From a checkpoint of a small mixture-of-experts model trained on Wikipedia: a sigmoid router, 3037 steps.
Below are experts of layer 9 (counted from 0) of a mixture-of-experts language model. Rows are named router (the router's row for the expert), gate (a neuron's input weights, with its number), up (a neuron's input weights, with its number), down (a neuron's output weights, with its number) and show model dimensions 0-127. Each number is 500 + 25 x the weight over its row's rms, rounded and kept within 0 to 999. Numbers have three digits each.
After each expert's rows: a language model's description of what the expert responds to. This comes from a sample of Wikipedia text that the model never trained on.

# expert 59
router:500482482479511500471470497475483470533512538524479480513526495507528500483477542511528517479474559509467499481502519482490481503501555485500504544521486464483493445519530494501504501479503502488504459485451506557489499509493446510527528468503494505486479497531504501513498492450485539458522527461502497534476526518507529466491482479482497477423494481494490517559521515467543527529507
gate1:491513502530494478446505502508511510505533512491529474504480493501452510542503534503554526522512517482468433503520506512525530479517524466513491505478445481487426473519500472499504477479523467492501500485501489516488497521503485514530498501505514501472499459528513486484478495483489504538522511474461533481493471476514576487520419460481514495488478530467493488506491527491528521496547
up1:506490504499508509530498462502497458497504507492478533477486537501548460477502437530497504483494500506522518490481499474490460481517459527492539480530536505510537566489500496489505532497514492508494551496507510536468506470516493475467488486559498561517549544483489535468478542506502499481488497518534464494476523506455462483528521531514466509491514462495482504478503481486514523475452
down1:508515476520503465493546489517509519485504501494544552495521492461512518541488456519510434530523536467533503494499515431508518493527501503484497510531528515481500527526512512491512463498498483522508523571474559511495506549501504468507505430498518502528472535497507464520504510495509499492499488474500526478502542508510506507479496498480517457477503478472515517496497484499518513560445
gate2:476564499560507556492487495474499506497508481557493531502503497493529525493471483489512486484488492476485480443491507487515513507482505518487486501459536497512466470520453516543496494483539544459533485515523521497514481518471502511486498483507521547509500444504514549510543544467509550486512494473508500521478471495512502474509533491505495463484483523484502521524502556458509524521456
up2:499511480587504537505463490491509528493479497555511510511520487514492531499492466486531493468470487462497467465499494459544512501474516546470492527453520507501482475504463519523465489487525523473525487511525491494502482492495491506469520467506528536540500471488512541486551545480504515488524508463500499510459478493489515510492541524533476467477494534491504509525497539454520512510447
down2:505521508487522479511509488532490510508462518524532514489491474485507429497483520477534467528496486484482438524552422497493500487511497553540501491506517487477494494567536492514477523490503526492452502457485489493518524495513474551509480529476480505452515491490531490514539509518484511474493522544468507467511525477521510510497499524490520524511517510483561503525492532502467515491469
gate3:510509467483530482519457474507502464526459507532527480506497506550512497515482543518515522436455505483518480518513511492524521496505500536525497514494518468514487468522514489475490520451456528495553486504511454526476494456497456531488519476525503477474497480494487484469450532510517471491522497499515494481476527531472513474470467456502521477483544455542503514512495496515522556514505
up3:465528470468518500507476501510452492538473514536516515509481494512511456517465501487507520455500511501503481540541499519482525477537506540505487485523535497518506502518518492518484533419524539508535481476483499522510462491473471532510486476502517474443484512474517513467461514518492521502486495522514520485500528499478521441481514436485530500477463475527470518526516528523500539537504
down3:535475478498480488537483483526512518492539489527527515509459476501516471486521524508541457557519497487528492532505478531523510526522513467513511504540501527509517545531506496510504520500460529492460533499533489482517529492469506515430521469473483534534488506512462510519493494528492513512503524524533468486544472522519496529534511510410486515483498500520530480518480522498471492474468
gate4:527477486503518470475458515441484435506533526529475496476529496515494533502488481497486515502505531529449519473488499483559515497487503487538478483505531513511485507535509517518499485497471526484529456519515470506522543547538545558535525490497526528497504479532481511478544468485503493449494492528501515504511506486520520460514455534469484530486501519485524482539473479486511510508522
up4:510498456515528479507466542452530465476528515529485510505541464514475533491511546479503511510494523536482527514481502455480494480495522533511478506494499498531493486551481504513479501476499519478492485523499484507496552514495526486514500481512494535475496493533468545526523480470501507407503521507496502449518497490502543453519490509495528541496510520470505533569525477496510504538500
down4:509470523518508493485474493470547499488490551461507522498504519511533500516512481567501498525523482463487519482552485546507555555501504531548527511561513495529494522516477504511478498471479486512542517542505481480504529511477491487533509506514489505515514462447450496516504469474529462481493507497530512502493514497510521517518511486487507513483467489531467494459564506518532502480473
Capitalised title words. Capital letters and words beginning names and song or film titles, such as Let It, You-T-ube, Game-T-railers, Do, Love.

# expert 47
router:490486477486519557508449474518473515511505489524453499540454507459528495479470548477519467465498525520495523499506533481522548493480547479491506499479528515477483503510504475506487478477520449462492456486493524535505488511467462495516503508539521505506496505493437510522539491484496521504510519513489512502492491496498530465477510502469505463499508509503482496523533485499515553595494
gate0:464500455500463535522465534479489494474522511455494525492515492466540486541483535519486502496561480544488470494486536472538507540507487504510469485485557483513471519521499517478473493480498479488517532520485528482468522505537522521560472506511509522492541532458511494501543495486500514486478498527466491526462497483491514456508468503472513494498501547528473451478525488527518522516508
up0:485499481519506488513401509476486522535493524530505521475491507457534489502514511499504480537462453500522526516479490484538514550498506512511511537498493523527464444478486534478513507528485527516488487548483482490536496482494499470490523463502508462499519508482483483496517571503494527442507516488489488514459491521502530494507485536496462469488523487552502487507512509472502533455510
down0:515481507468482483501498510501495511510511517476505525490496494485493438477515477508509482504479504511488540558475503511474454518500465506556442510494536514501509512492521512540532532491521483505517514515465455525542554461456491459484525520478482490510466514452506514543432536526506522537509497438495469512500502511507514500495554501502537482526504525465490528482494505499518493515503
gate1:467491531512489521494481438478488529514473510447504516483506517459494514506470537485485499446492501486486526483533524530499504500523523459511466478502525477534480517516483473498477518499529504534529477489549500503475445503507447437523494500517522470521451500487514494543502539456500479451520524493445503521512492520528508481515538499455523498512461518468512500470513500493499491485482
up1:531518474495508468513519564532504457490515501545500493496493478540506483498542469513516498550522509514520470530480471475495483513472474535473537504507470519463531486484514508514521468493488513487463519517467501509524545499492559543467514516481479530465537511511489510472504467537516515556478469499555508485480509471489496516496435503539481499484539472529482492527489510495508507510515
down1:493510495461519487521460516507485502487528502512503483483498515563485497500483494504473499505524556464491482499520515480520501483528488521484510508471497507528469482498492524490502479496454461531497591527495505503512514478538530511451538487487473510539509524509485498493531505467504491512487475518483433511495544527500523521450471451472475502516501519445523512551481497508513445521484
gate2:514510518492459508489514474468504537497483502496521489509501486459513467471499536473570476496489502452426544508522501486506503517486504507535487519489512505462517517489491487491464542476481500456536485495479509506536534514553519486512472471533515484473544465488509519485484504508521503514494520509512492509512481475462524532520545460445483530533456466540521494525464494488500515532488
up2:477436518495479480454489512530476485523520531523498471508456495497480525506476496516485493437481520489499505549500507510530470503490512490523503499519519457494511472525518486497530471521543518507530471512512506466471508485527573468482470497519527508496480528475497491499534492549498500535478526524465536554486506492542530444480510527517510520478478486468504495464478516526486544512472
down2:479511453522473515480475517552523529504481476475533515471531483502493529518526482490506506462500489529513498477508522552501460509490505527570519506552507504523465505507521491479534530505508497491511472485499465493518484508496510528491461487513550534492496474455479528483492492523473488506512518494545447481527490488470506453482470497445508508512530509514522503489476521523466460562532
gate3:470519476530502520512482552485502502494485528497479500472511497493532501526519542527523462497485528506531474501489521469499521513472478496518509494562493500499461478509547503514520500491526443533493517490511519521485486486518513512547453458553499509530535470498475526533550539463499534552528488497498505508522471509501555471480503528458516479516495478518504492471533509458525534535502
up3:534486518492514499507517473510487491518520474515523506545479503505477493492485445493471549496527475481480535499500484523498495477529514501518477504453502488508551498500453479492487510532486540481493463492500510482519524505483475481458551536453517501464485535500511480472466446522504461449491507487497496486483529480494438526530494472559491545468499532482513533525478483521488473462493
down3:524501481504489475466491467490531475472472513498475492516514457501508502481477501486461480490520527485510480491525462464467560499545533489473460518522477508472536518521533483459470528481485479504482494524473511483507523481479545466520490497490467513470499480517533497534447493522564552475492488518507555515455500535472501466506506472491485529501494463512466528489507525500477534494526
Particles and plain nouns. Verb particles after motion or action verbs, such as falls off, faded out, sends out, plus common nouns like reign, post, call.

# expert 15
router:524504487507502515514505488511509422498518491516497480528540476528537463501480540468495507520502523509518535495502486486512500511469516503502561528516522490457554473541500490504485477491520476482502510505505519532495506516499467516551542457504481471528461508507466486518512503487470550489548511465478538520429502474491500494495486509499456450491530477508492545502482496454504528518491
gate5:503482489528571506509528535444451497519463487529487491501540506538533491494461477511487523510517494533513503489480460529480506490495454522488504497505507496495517517458478548489465521491490511509511483453520524521520537543476463518521504496522471482532506483509516492471535504519484485535495519465481504483542540483503500527513500471483481525500443471478490539471494539515441493465512
up5:460508493550523516513520536457468491504481494512488497507537488505491488473486496523495491539513478537546493500493450518467518515476452504498478519509491485468527518483488512503502517488524511479499515479525547524496515548452471500500540472494482499545542489515484455519538519504484502545503553503467502466516531467503485520519511483471489563533453492467469527477514502539457507494502
down5:469441514492502503484477484504483524499516512505561518473503490494513526489488487536518519517539510495543500497510508463479504533475509547446504486505524476572539523525445489496543543518505482495469529507499487545500491483501558482502460470484512522521503512553506477495516459518457510491519490507488511509505529484491462483523498544502508485478474454533477492533511490515483481542512
gate6:496508514490510535494507494474527452460528485492467450495488458504524449500493496492479503509481489477484535473508472490505551510467474490512484542513479457489519426509487514513466504527490508512493515522500516466525505481492476488520445466515515487518488542496511544491517543514465466488492492490485483534487502484488521424512481478499468507495551525517475497492492470475510516522435
up6:499502527499512528479517496479511459466536493477476447496477464505523448515495492473471498513491486489488526475508473486508552512471460498498479536508477455489519427504474519493471497514492506506485521539495517463528504501490469495515452456498519490508490529502519539499521543514468474489503505503483486542485509490480519424517478477493462509496546539517475503491495466476523509529443
down6:540479484517437516471490546493505511478522505522477477476474461531522456502539477531468516486507523541484463491531470483480482455530515525492467506545486487498495544521503477475477465522553473485478504467473492490518523471522489519496498477467520503515447460479541481481544527496512491511508496503546462516518531509485544511472499499502494531514481512500494489518545542494488499526515
gate7:525489506529463500532498509471509487517467492455467509468486487484510500518528495487486500505524479512472469525473508521530493465517451477480544521538500457463481497529522481458495487503522486506538495473477487521496493502461477496489525445517488423494482524513459454461492489528442526453510509497487519533519533498491496475497519474508455495524474465528516525490490483517517531466529
up7:504489499523454490535498520489503469513465489468476503470480490478501494508521492474476490514517480508474484526469496526540501477517445487485538524534504459466496481537503476456485490498544486493528506467485482531487492484463470502488545439509478425498487529513461465459485488539453534468508513499477506535519531486492496483510504479496470489518460468538510524487473482510513520469528
down7:496552502539469489515504481529495505509497518529511476491492522517522477495476517474511509533453509505527518515497490542487485506491469473522470527476437523490494494447484538461465496480534526548488507511509539521499526532469490505483494500448525495534498516531446500539459458488489470518501502488508447473512485484446530475498513546504501494487516523509549528516529473498463512484484
gate8:476539484513465435494482518507513457464497536505471485505474519527523525491503515488475487486484495493509519496516470444492545519522475512542543550489526502451519506449522456481441490475466501463542504509509522485507461504488497496463518459530491507500511485521529464491482488507461511473491486534495489491477505456479520498471494539482481473473489491495467548495515489470497501463491
up8:524461527478541556511527483497490563523508483487535500493524483476486482517511490506518505505511504510494476509472523548528459476472528482456464458523483506525478495534482540519548519529541497530453491481500493508489543491512500499525472539468506503503479516467474538499524523494554480523506521470488521508529497544530477494518508463520529526521510508499548460507500517527509491544498
down8:515531509490500483477481468439561507507495532495490508504485505497507451513469531502514496499548564485515538458513555509522474474444516505443478484545472508464513528474521509523534483495526486518510484445462495507515518514501520473463491504528501544484503486514505489489534510505484508497523482464501488514499501514522503515489502484476491513523502519492457514507493476456462532498434
Name-initial pieces in lists. First pieces of personal given names in sports rosters, results lists and credits, such as Aleks-andr, Ivan-o, John, Corn-elius.

# expert 7
router:495458480514507506473489468513480483549538506528492529507519487532555494466482500489560529494512533526504537477526519502503507507471535471496524530498496479451525470528493504536523499453519458500478504493484529539487522512485468518545538478474493470498475547531487490507514467475471526498528553480487512515473518486483488482469514472469459476495500478483477542514525494489509514544530
gate1:489508488524501470522485472498490465485455500478521460485516505522450557501485541534499491496521490555490495511486449520481512537476460525473497493500504496499552506538508518486515496492491467503536512479533537481449470489482539523480500490530470501469525532522495472545512507499499547506448505493490489483503528502456506509482517516472486490520486434482543516493488480492506510565509
up1:508485534456497550472528528513489519530540507522467534502489512487549442508500443466507505522499509467504518493496538487527480482513521456507517500502505486493461489456514496504471514517512512494461478526456482522545540518511469475531517513468514485522479480509510513442507505504490448510532494489503504517501482499553468453518482485526495510480536537499453495486525511505497495438499
down1:517493536508555486536463477454478497517494504484516486473533505483471542484532481513529512462519464512509512505504514514497548494462514463533520493544452521556551416511502467478530528525517484470470522466568499467478484471493469499469493502511498481481501498503508481507512512501505485516517486488494500480459503459496519477501525516523538511518505512525517460490505493482478521494489
gate2:484496482506475467496479549496554520505506519470479529528526496522514486483511511490490530516524510516470513498513488520453470486490553507499507513514514469477495515507502498538514522471452516554462524553475510492506539496516495515512527505530481444446506486534532472465538457489496472468498531497481494478498509456463486543485515466489479532480508537482500492469537542516476539498491
up2:513496520492527536497534453506444469491483484527526466468482501479487508506489494502515469476484489489531492487500508487536527512508448494507485491481497533532511477497501515472493484524552493442543474449525483511490463496498505484489470497471516554556498521470468533537464553517506527517509477500518507527500486543538517459516482530509517478524494464514496498532463463474523464500503
down2:513521518459443472486470548511501503542445486471516538514566498517485488502501529478477518527507471455499484493524484496471479477494520501508514501510524459512529476503506511514473509499513502524490486525447513561501535535523523466494484518507492531438483469514497516502504532497476535508491520481459539496491473440513493508522507529533519456511508506501521506493538476526469497535509
gate3:496446467487490509519513515510499539491521503499496520486489457497496534496527528504508496518453491452482469453455502487483480491487515461481486493548513522449490503481506475437507527513508498518535480484490470504516491540527470495491504511512480534494481523545501518489520517463502536507490552491507518493493498514507498505512502486501484428485444495520558464542515446474466515463487
up3:511545532513526493497484493498497456518486506510494493519507548503518462522465470502501504493545512548501537548547496503507520495500484536532514505448484476549505500511496528555504485485491513472472523530503532504483496454473533513511502488479518456516519483452492485510490481525493466490503457502470479501505514488494506498498504514506518573509545509471443527462477544526539487535519
down3:486528534479479459520562500526525466479496445521508478533496465555456490505476499528474527505489530483479486528483445492500503503524462530500490498513481482517472522476501511484501468533532480502525484510504474522445482456495499487478516443518478528527438490505505485477481531468504464516483484513505518502508514504440558512496463486510515530498483500505491522493516489464495484533504
gate4:486464501516479489492488494507537505502481541504495476474477485478472550514499512509498469503527534505470525510510514553503532507507472552515491513444553542526515473499510465505507509483479485563502469492479505529468526508513499532466504519500529486495510507489490533514487504485482521513501542514452467498542480495561550509510525488513520502490503497470518499512545432463498529527455
up4:492465506512489481500490497499517504504480527492510466480473484481484539520502506510488478502532532501460538526500503551500524494514476551518485506438548545527518470498496475513502500489486486552497450494470500525475523501510495528471500506501527484499519508500494541515489494493481520515512534531450467490550476498563552519513530489513514502493514508477533485507535433449478537525465
down4:493512460508495460463500479451482532509544501451503492498510494485503497512536490507488486493461474484481541515509507514516480506518532547514545499491517504496454496461459487502472501482497504478524516508552489498490505480492489476537525465541491502497490475489543521454524549488446490516466512483485496515461538492508466519505490463514509543532533560483474505487471539482511440513510
Articles, spaces before numbers. Common function words like the, was, were, and spaces before numbers in tables or lists, e.g. "at the", "Heat 3".

# expert 34
router:479463510501528510499479456480501495573548484533483519511520469490522528502477479484507483474476525542555506457524520459515512497500516488486525508537503486495536454507500529558510512517505476487507499493507507525477536490437504492532511481462504492547519509507492514517508478516517534490573525470495522490457516526508513480475549499507515507489511499495476509530527488489543537495537
gate1:492502504493459515544520497489503491544518475510502479502504494488525464492451472526490555481470503558547523493539495526529502558491484491534506529496483536527494482484521483502491516508531466521534503477490516513562493487509473510533512471492526523542518545509516505482471518488515509542521536501543512489491490500468459504510540481501523527519510531507528493517493503533448517435512
up1:476484552474492497473499478525461504482493468503455468523520509484542523525496513489513489462541463486523454523494490520475486556512518463518486471481505471469488521509532554529492510528486489512481507462491513528447460498465534483488503507468477494483509501480485479542493499511452512515526532517481467527478462504490508506517545541510524471515465518462506473517532511458507480535507
down1:513496505472517521510487491517526490498518508492483491514578457484507539463485557501490505472515527479511522483525510544514492501489519507456461512483494540523448538518490504524494468469494469514482482450491488496518460488480481547521508512519535503526487495502481502528492523530503532517554507512525438471534529517498497507508448538498458549486465506542514498511505479489466499491494
gate2:481432541487493465487488505534507537472548516503468507511511540495539457510533485523498494488492526529521483496469470516534518495467497486499543526518518540491498485491510488528500528481507552476557522472490409519526511505511507493471471494503512497484494520521475475505465519505563522514524494488480480489511477532522485459518505522522462500468477484486495494529474477518502503466512
up2:513523518527491483493519498514490503507540488471553500517481498500521526460490538493491517508506530533474519488489473499514507474501491515536483517549473486460495474511527491550521481481496482485523491496510521451495506484454471492489492533514508501478528519557498461462528521548488507507537485502476466451518466546545555519518475519523507487449519477460502506496537544480537487504462
down2:523499481517540470465461489505507541528521513429498463472529529563486497479527504496527490506549472529476482512504535509501506509476485518517466504532487539494504509510491506477452482512499464500490522492534525487473508499496506513497559514474500573482542473480505466472502506520491471468559497489537513506513491466515538492492510520499495491532532539474468504500457476493491510517482
gate3:493483514510469530509449432479497502538519476514505540556511523511498484500474488476528497529500520499526474481503506485527512456497446466542518484508504509495505507478471485508466465520527463502508498506548491502507523470464535498471517485516504555519560493493538522503509444505486512487533480491484499527515528472424491493484541503503524513477476475480489485536505482468523501510522
up3:500477510450504503482484493531520517479536492517495562497464535523482457499488483456515447514486522552506499507502497478492500458502487472517490479491513493463489503501494478492467495528492473485505523512522509497480488511507518488517483497492495568516541477507494507482533457474499525474507577493462506480537484496434479536447511481502505521481429471482510462506523519517504472503492
down3:448502474462509479536505502531489463484500456507489504492477449485444489512488498496502482460512477483508528510492480533477476504489491543493482521500496543514535447477510464506476484549528482515498501526513484485518503495511536485509449492526504531484490502495516486473477516503471486523479563497488488493508451469500508570513517460514421530497506493520526480526475498473517468513512
gate4:487520497471527516476506511506513515473507500544542495477577504501497469524486493524526448518504451488484536424491530474554521480521477458486500473459460454480515528488490502499502500527486458478456491461503518541528496507461486501513516506526504506529518517492504523493504472522520476533523488482467523495482507538516514489481514535496519458489508489491461529509481494516500487455474
up4:509483500535486475527494511475488473508477525449466499533427490506498510488531496474471546474496560498513462583488501540443481522482537519536515518548549538513505485502496507496502513502508519503528506553480511475497526478524511515496503497493491503480509506516493492516503523483519503445481521525529469515528507435487507508535485484526498545503512471480516492500509510491491483530510
down4:470535500471475540483519530518529481476540489515520537524549531505480524486499498456556582496506484528468499521484498511534498484502529482551519496525528499523506488498529526540511483531537517484509481525480442478508507482493492479477446487507465460502511532506472493534519523516492498513454505502473482525535471521506499552506504478502473491491492468525499514473516517478511514460491
Word-initial consonant pieces. Initial consonant-cluster pieces of ordinary words after a, the, was or to, such as cl-oser, fl-uent, b, sl.

# expert 18
router:489475454529521513497488457490489491519517504549521490500518520481520506489465519454522514484493532527524515524521533499482516527487535492487523529492495464477523516534496511516484484452510428460464501507478515564476504513481479540553515474481476477550480520509504490543481496493487553492523513483489510549490526486506497495467496488483470451452509479504490525528529475494506517528529
gate5:460498499484435487502495555500500502513481486489474474438490463525556468503472478483514523495500494492498510492507496476499489503517468495509505458490499500497525488513477537515464463519495510524450545516508504523496537515489475487536461528515469437485507505548469497481476536487478510530521470456514518500554518496495517508495473474502506497470511515486446494500474520510433522464502
up5:446499489486431494502497558502500509524486485495476466467483472528557461503467498473502512492509501497505504482507494474504476493507451498512513458498494510506529489519482542519462470522505510520450553514501504522508535507494480491550449525510474447488508524554484501486482534490466509531513467453512511508550520492479509504486483487501504496475511517482457489496475513519447510460489
down5:501527486453462516540513494523524500493470479534494475515530527485508503539480516499497543508491515477480509516511510502479452470507476480515493520496488566497503534532465472503487447472455500469519514493522505523461467549531483531510490513483478556477483520512457496525503505520505495491529516478541461472540509511478502463514496529511534526502504454502533545514479532472497518463471
gate6:506470499489452459556496484526533493454490515507486492482493458470522496493548484550483452515519519491497506511478526527517448522538511485537486505541511533519483486528525517484528509474490543471506426514498475507483517516484528512477513501469497501513520476550503456500502492495515534499533500514531495538484514467489511501488496542455521455476538506504506465521482519466479511511524
up6:506503490493454474532482478502540498457501485558482509500525487472521471529511477532488479487491502501530510478464507525494478503591488498538508505541484497485501478542532485478509460479502522471494477491479503521505532472481523499472552493481495526491510485534477446490455537512538550507484510496525504540469457495494491463509527450484512483502523504511465494539497511467501492525513
down6:492499517541531484546492523508523507451503480505520450500446497511540539534546491525472459449512509455507519456527529475517519468530507519482528478510534465523523449509501545486519507513476504491538505484562509505492505490490487474500516491474532504452488501489495491507461505495491526531509474491549497532501473477481526511520487485529478495487544512516502527472466529492470484511485
gate7:511511517477498499484513527512506438529517447476508545521511536514508489570507504484469495511463477464498470537483516573516532481509518509527487501468521489491479525473529514506474507463513478466484491531504456490504509450499522502517531441523489489460493472505489484513525500516512474541551516482473503515501501513561519561511486493501497498511516524542489524503501478499494491532502
up7:492492482518499490516488480494504556480486571527489459483492459496499505445497507514537497482536527538502543465525488442483463532483491488469509501535478518507511478529476487495531499544484520525523512468512541513488495544504473502483466555470511517531503529501513517485481501480493518466451482514524487475486491492439487434491521505492514508489478475459510481503506526505512509461501
down7:496527502540518505539488515522529477481520525521494552486560523504470516517511538551481522502484487504496493501485477539493482439454489502485511527498507472476510483512518577491507495510501500490503499501511493498500480524538537508487493451525514500535486482508473509498518482531552493560516459551539485491503538516529492508493486508571453529468513501503499477494501473475483483500495
gate8:531533527512517513519534466500503514493484455504538461520497529523521563487491509503482520485495503509540465476508455484479518535478492531525493487545476464460483518497498495524458515482532479424533487496469542504495487490503498497523506536537518479481529501488468503522493541487496517503515491457520510456508535515483523504452471501455510473541505491499521473489547526528467506495494
up8:478463467489486489480468527501486487495513554500465534479498477470477430510514478502507482522501505493455529523498540525515487465529502472478500509452521536530517485506500509481549483510468518566468504505520464494504511503498501503470489459460484521520476493509526502474503452514508485484486512544491491549485463494515466504549532495546492521465495507499471532515458474472538487500504
down8:484529535515502487504487464471531509510516510511495484526545470472476495500514544465515503465491464457570479531487490490457533552536491495540507478477497509493526501513551545509502475481507539486496503487513512493515500496566454498465494495490463506506491448508521466468536535534491466486542510514466499509470476524499523524479466471494474491480524472489517499467463499502521495495506
Given names, sentence subjects. First names and subject words opening a sentence or table cell, such as Robert, Michael, he, and Following in station tables.

# expert 9
router:490465484515529515466492487526501490504495489511490534487522495496514495449504552482515514461510509504486535470495519532496496486485515518492517519490494481489499474490461528508470507513495444430503503524494501522507499488461478508511487483480518511532494528505451522537548475499511494519500512510460554538488504501530530432490556494518493486466505474499477515531476465505571482561529
gate6:461470457528510494483475498484461493507498507558504495519490440557470475488479498515482489487510545498515517501483504530474506502508491481472495536531499530495452454472489502500471517524494530477498492494506522520511489543499535492481521448522496460467489552517462458520531453484492501472489503515510514476533511556505492521446472530492523509456497516533494488505501441505514488502498
up6:462480470523525486474468472495451493520495502555508517503489454569463486492502496519487501480534535496497538496496509546460517502514492487483501531531489508508462472473494493493467520510523523474500503506525522521514480530502524484499514451533493464455508557501477447537520472484488510473493536501510514477550493543502497506459482521480554495462477501533512490493498450506514483496512
down6:489505495541496509497521492503549482535511481522471520511491524503524507536503511495449537510527495480501465513538491499495482554487509496516492508448426500450502508493495453521465532499487504531507506507489514469489524470484501512547497511502465528512528445468510478467474549525468524495483539491509488473500507488478499527529483460538471526507552504474533480552483520512474514504524
gate7:513479479544478524502473526560487479520529472518505506497483496443505523454540513508487482519478511502531478498539492474550514453470476520539493486486485487505529522524453489504464531499532501503529493492463542489480500495510539509475473496510508482515510502512465534505506461477508525526522479511471464514519503491521541485473513492517451473516520541497434530492449505498523532528523
up7:469519532442529491512531470449510515502490511469492509491502501547494467549460476485509515484511473504457509509461498524451477558522516483473521516531523516502469481473546507505520473518467491510467475513517451501503491489495440503523516510499496525490492514486539453480483509517491487460478520502525517474493511516493459509517515512477547531475501466494552475507546488505496464480476
down7:483559534546531512477462512515478480477507488505520518508486502502503512556486523503521496564502525493513530486506525464476526450481504509488501464500485467518536501523489513488476471499556512521490498486546549477492461545495495502492538473536495531467499493508428507540465482516515509488517481481490536512474509513481452477495455529508509501518503505452506506504528510517467528486486
gate8:519487479504523464489498498565508497475469494500474498543483445527530497489476523492505549512478560446526508512445521469495499465464504477523532510473511522503516521500435486455451494519504499521500499503506495501473490547499525487491517489511500498538482531508483511499483498539553508505506516493487518502519508528525529493489470499510515441476470497458461482518466470499516530539496
up8:496502479535518499534514520461472480491514536511516494505492520451469472496550485520476473527503474509522509511505518481496508527504540471517483471476537481489456548507490516493517482515472503484515471512440500466481474501507514489471513513480510502525469531507528476565472516505513485545448530541479495490557525538504532502510502466479444481534496488549502524515495502495529468489535
down8:454484534470528524493455470488498537457508489494485482482486516456482516516462466490481506516498514474488520499498481504530468471505532542478528530555496476487490490506534509513512528458503496530482509446485544483479509479502459530490498480520487509504529477501459478485500452509480509524489488479536529465527483519471506454532499495493503542532541499470453462452475522484493466484481
gate9:515509502463519537490518475519473501479490489511505515545499474471498510458516493512468485476518462473444515540484518469509539536542529515505491495478535454533516519479522534506488469514516467463493463489457548511475523500509516520512516486482509534467517548480522547513525490484503504516469500501515505492496473542516547498548542485564502463484547469477503487513506519495501496490510
up9:477497499514445487522469528496482493512538506493475486466512495507502482516489501475518512534490523521557509461511466528502473472473452494477518513533466555488472488558500473480493489491468534512529514480547481494533489479526478471462503518537477502499495480526511476507493497534493517479531492547522515491485525496539478504494493525488522511499429569507475515468487461514488493490455
down9:514460543512522516529545524480481519509509472490518518520453474451492515480509495512506493483474496494465511493475525488482530498440527474474495478473528488507495510503530546504538508488470511445505490464507508464444496543523448505479501481534481472492485450507521522486492486485497511478471483469488463493498437494493504482445488521489488508510545502484482497537493523491462546536500
Prepositions after nouns/participles. Prepositions such as by, with, of, for, between, after a past participle or noun in running prose: enclosed by, collection of, responsibility for.

# expert 1
router:545431455470517502464515423542486453520494500521512501539516525533519512470466508500495491505486496490476492487504509500505503503472504485488495527471494415474480450511497503506521502483511507505516489490484534556479480493506482476530532480515454451516525498459504506533543499486503511490486535502486546501477485495481502488488489479510487447501517507459494535516523497475522531520502
gate0:518477534474500529517489467507463514528477493492545470466485518503461474528486549509479559560495501529486472499488494476496500495497494495487509474535496526456547488494488506484468543491479485514542506531483503532471533519489533506506538459500466477460515462466513456500501546467522511507520484512472502476506470507506491492451448502479466485534466497523509516484519459490495521472493
up0:500496463496522492481526488469517519525475478510502516492501502506519509464495457472457518506534475526493480509498516490474466467520461477511496506530506505493492479547484502518517526519533487554503525515537442548498518454518497476523497477496548468489505509515517430518474517480520504547499465487509491536458446506514472498483474435509499467550520467498495527525518509504484512467489
down0:501491490489463491532453527508500481502513485505513491495511548461540518494486493490512482500473529516515498483501506569494506519504488484494441468521488514472500523491552460514512496474465512493499491539521536516568490525481514500520481531458482538474481529487526499491466469456584454477455498497511489489517491511483535517506483518460511529474512537481497498507536539486493501486496
gate1:506504541514517534512490494506490530511505499499468509512562516503556492481482445451485505486515509488469511496492539458539522482534465490502463515427506474484474483517531497520548502526516487517491456496527511519496487512513506489524492494475514497510456480505465508482504508495530505517476464567523492494421465511456520466457497509536535498492463509487496516499493498499505500524482
up1:537537509496494479497580475508510518480508535508493511500546566527499474469499463497510515474533545523464492489499502519529487489477497523531491537529534492501466473485499504495537483532517447522479518482487520462536467530523517489504495500492516521535469455534518491524501508506498487492477500494449553492502472520484506470490514533540489493477524504463523539486543531519514512483480
down1:538481515531485503500470481533522446487505506506489481518522494525514448477495463522493455548472474523491496518515431447483532480524520463459488483475480502545500468509520499504480532533499551452503530515524485513505518493536469511542523509507492481505486451517492518507488494542467514477505485530519470474523466542500480485442487484497510505489495481522477468494516490479517515490525
gate2:509540476482495495504477482537533493488493519554516496531481562545525500467502520468460479482493503516501499505540484485481532500517504502534540451518492473460510478494489495470513496512490520494525503493465534511489488471508506454498543518500478536487549512486497515487497512462498516521484523482585510509444506509472466488500510545440479469515496478478485542513490508462474495481497
up2:491542492466486494501459493500535505497500532540518511538471547547522477477515514466486477494510500529507501499573509467493525500529499506563527455518484482476502490494486484463522508523497519499523507489472528516471502453506546447513535508506477526481515513490488521466489517450501510495481517494570503500448497484466469474502510518469480508540517485472467547501500506493481488506516
down2:536473509547487492476495537505525492450497479490490485488500497537504483495529458473467495520492517506462515526492512530486477494549476506489523458535529485506488503514540520510511503516523488471527514499487484477469515526525512509507490496502520493488488536521524445511484495462486576518483474474484485511497522469512536498464449530495453570502511502522464500505528503560520500461542
gate3:534489511505503489499457494536485479507514525539488509553531510514469531433472483478549492478470479482504533503492506488451513496490520493528493499448507519523506485511509505448542472537504511493492507485512525531476527533525506497491503505506482498491527448496552490527462491489545528540477538498448502452444507543483479505472522486516525495510484493495482525499486488495459478483532
up3:475529489519504530514497504463507534501482471463504516463519479492543504573506539485466549535534494527529481509493509515515445469541490483498513501519506480472520505538499493518446512481509471508509507493493469467518454454458500458478488492505493522468477542524457514471529525533502508477535465527530502513546496489512511493522443522506487500518486499491510490491504523506507509501443
down3:489469480552508473497511525460476517491507537480507495499491459517527499467508535509498507488480514503504522488562477465527550448496528499521504514490511462497493488499463493524472530487472485480510496511503527504478518529523512477527504471510506531542484481538523494522534430493510448508518440542539498492468485540455489483496511499548496488474518478483515533496495520497462503472540
Verb endings, modals. Word-final -ing and -es/-ed suffixes and the modals would, could, may, can, plus to, e.g. Spring, Hunting, would be.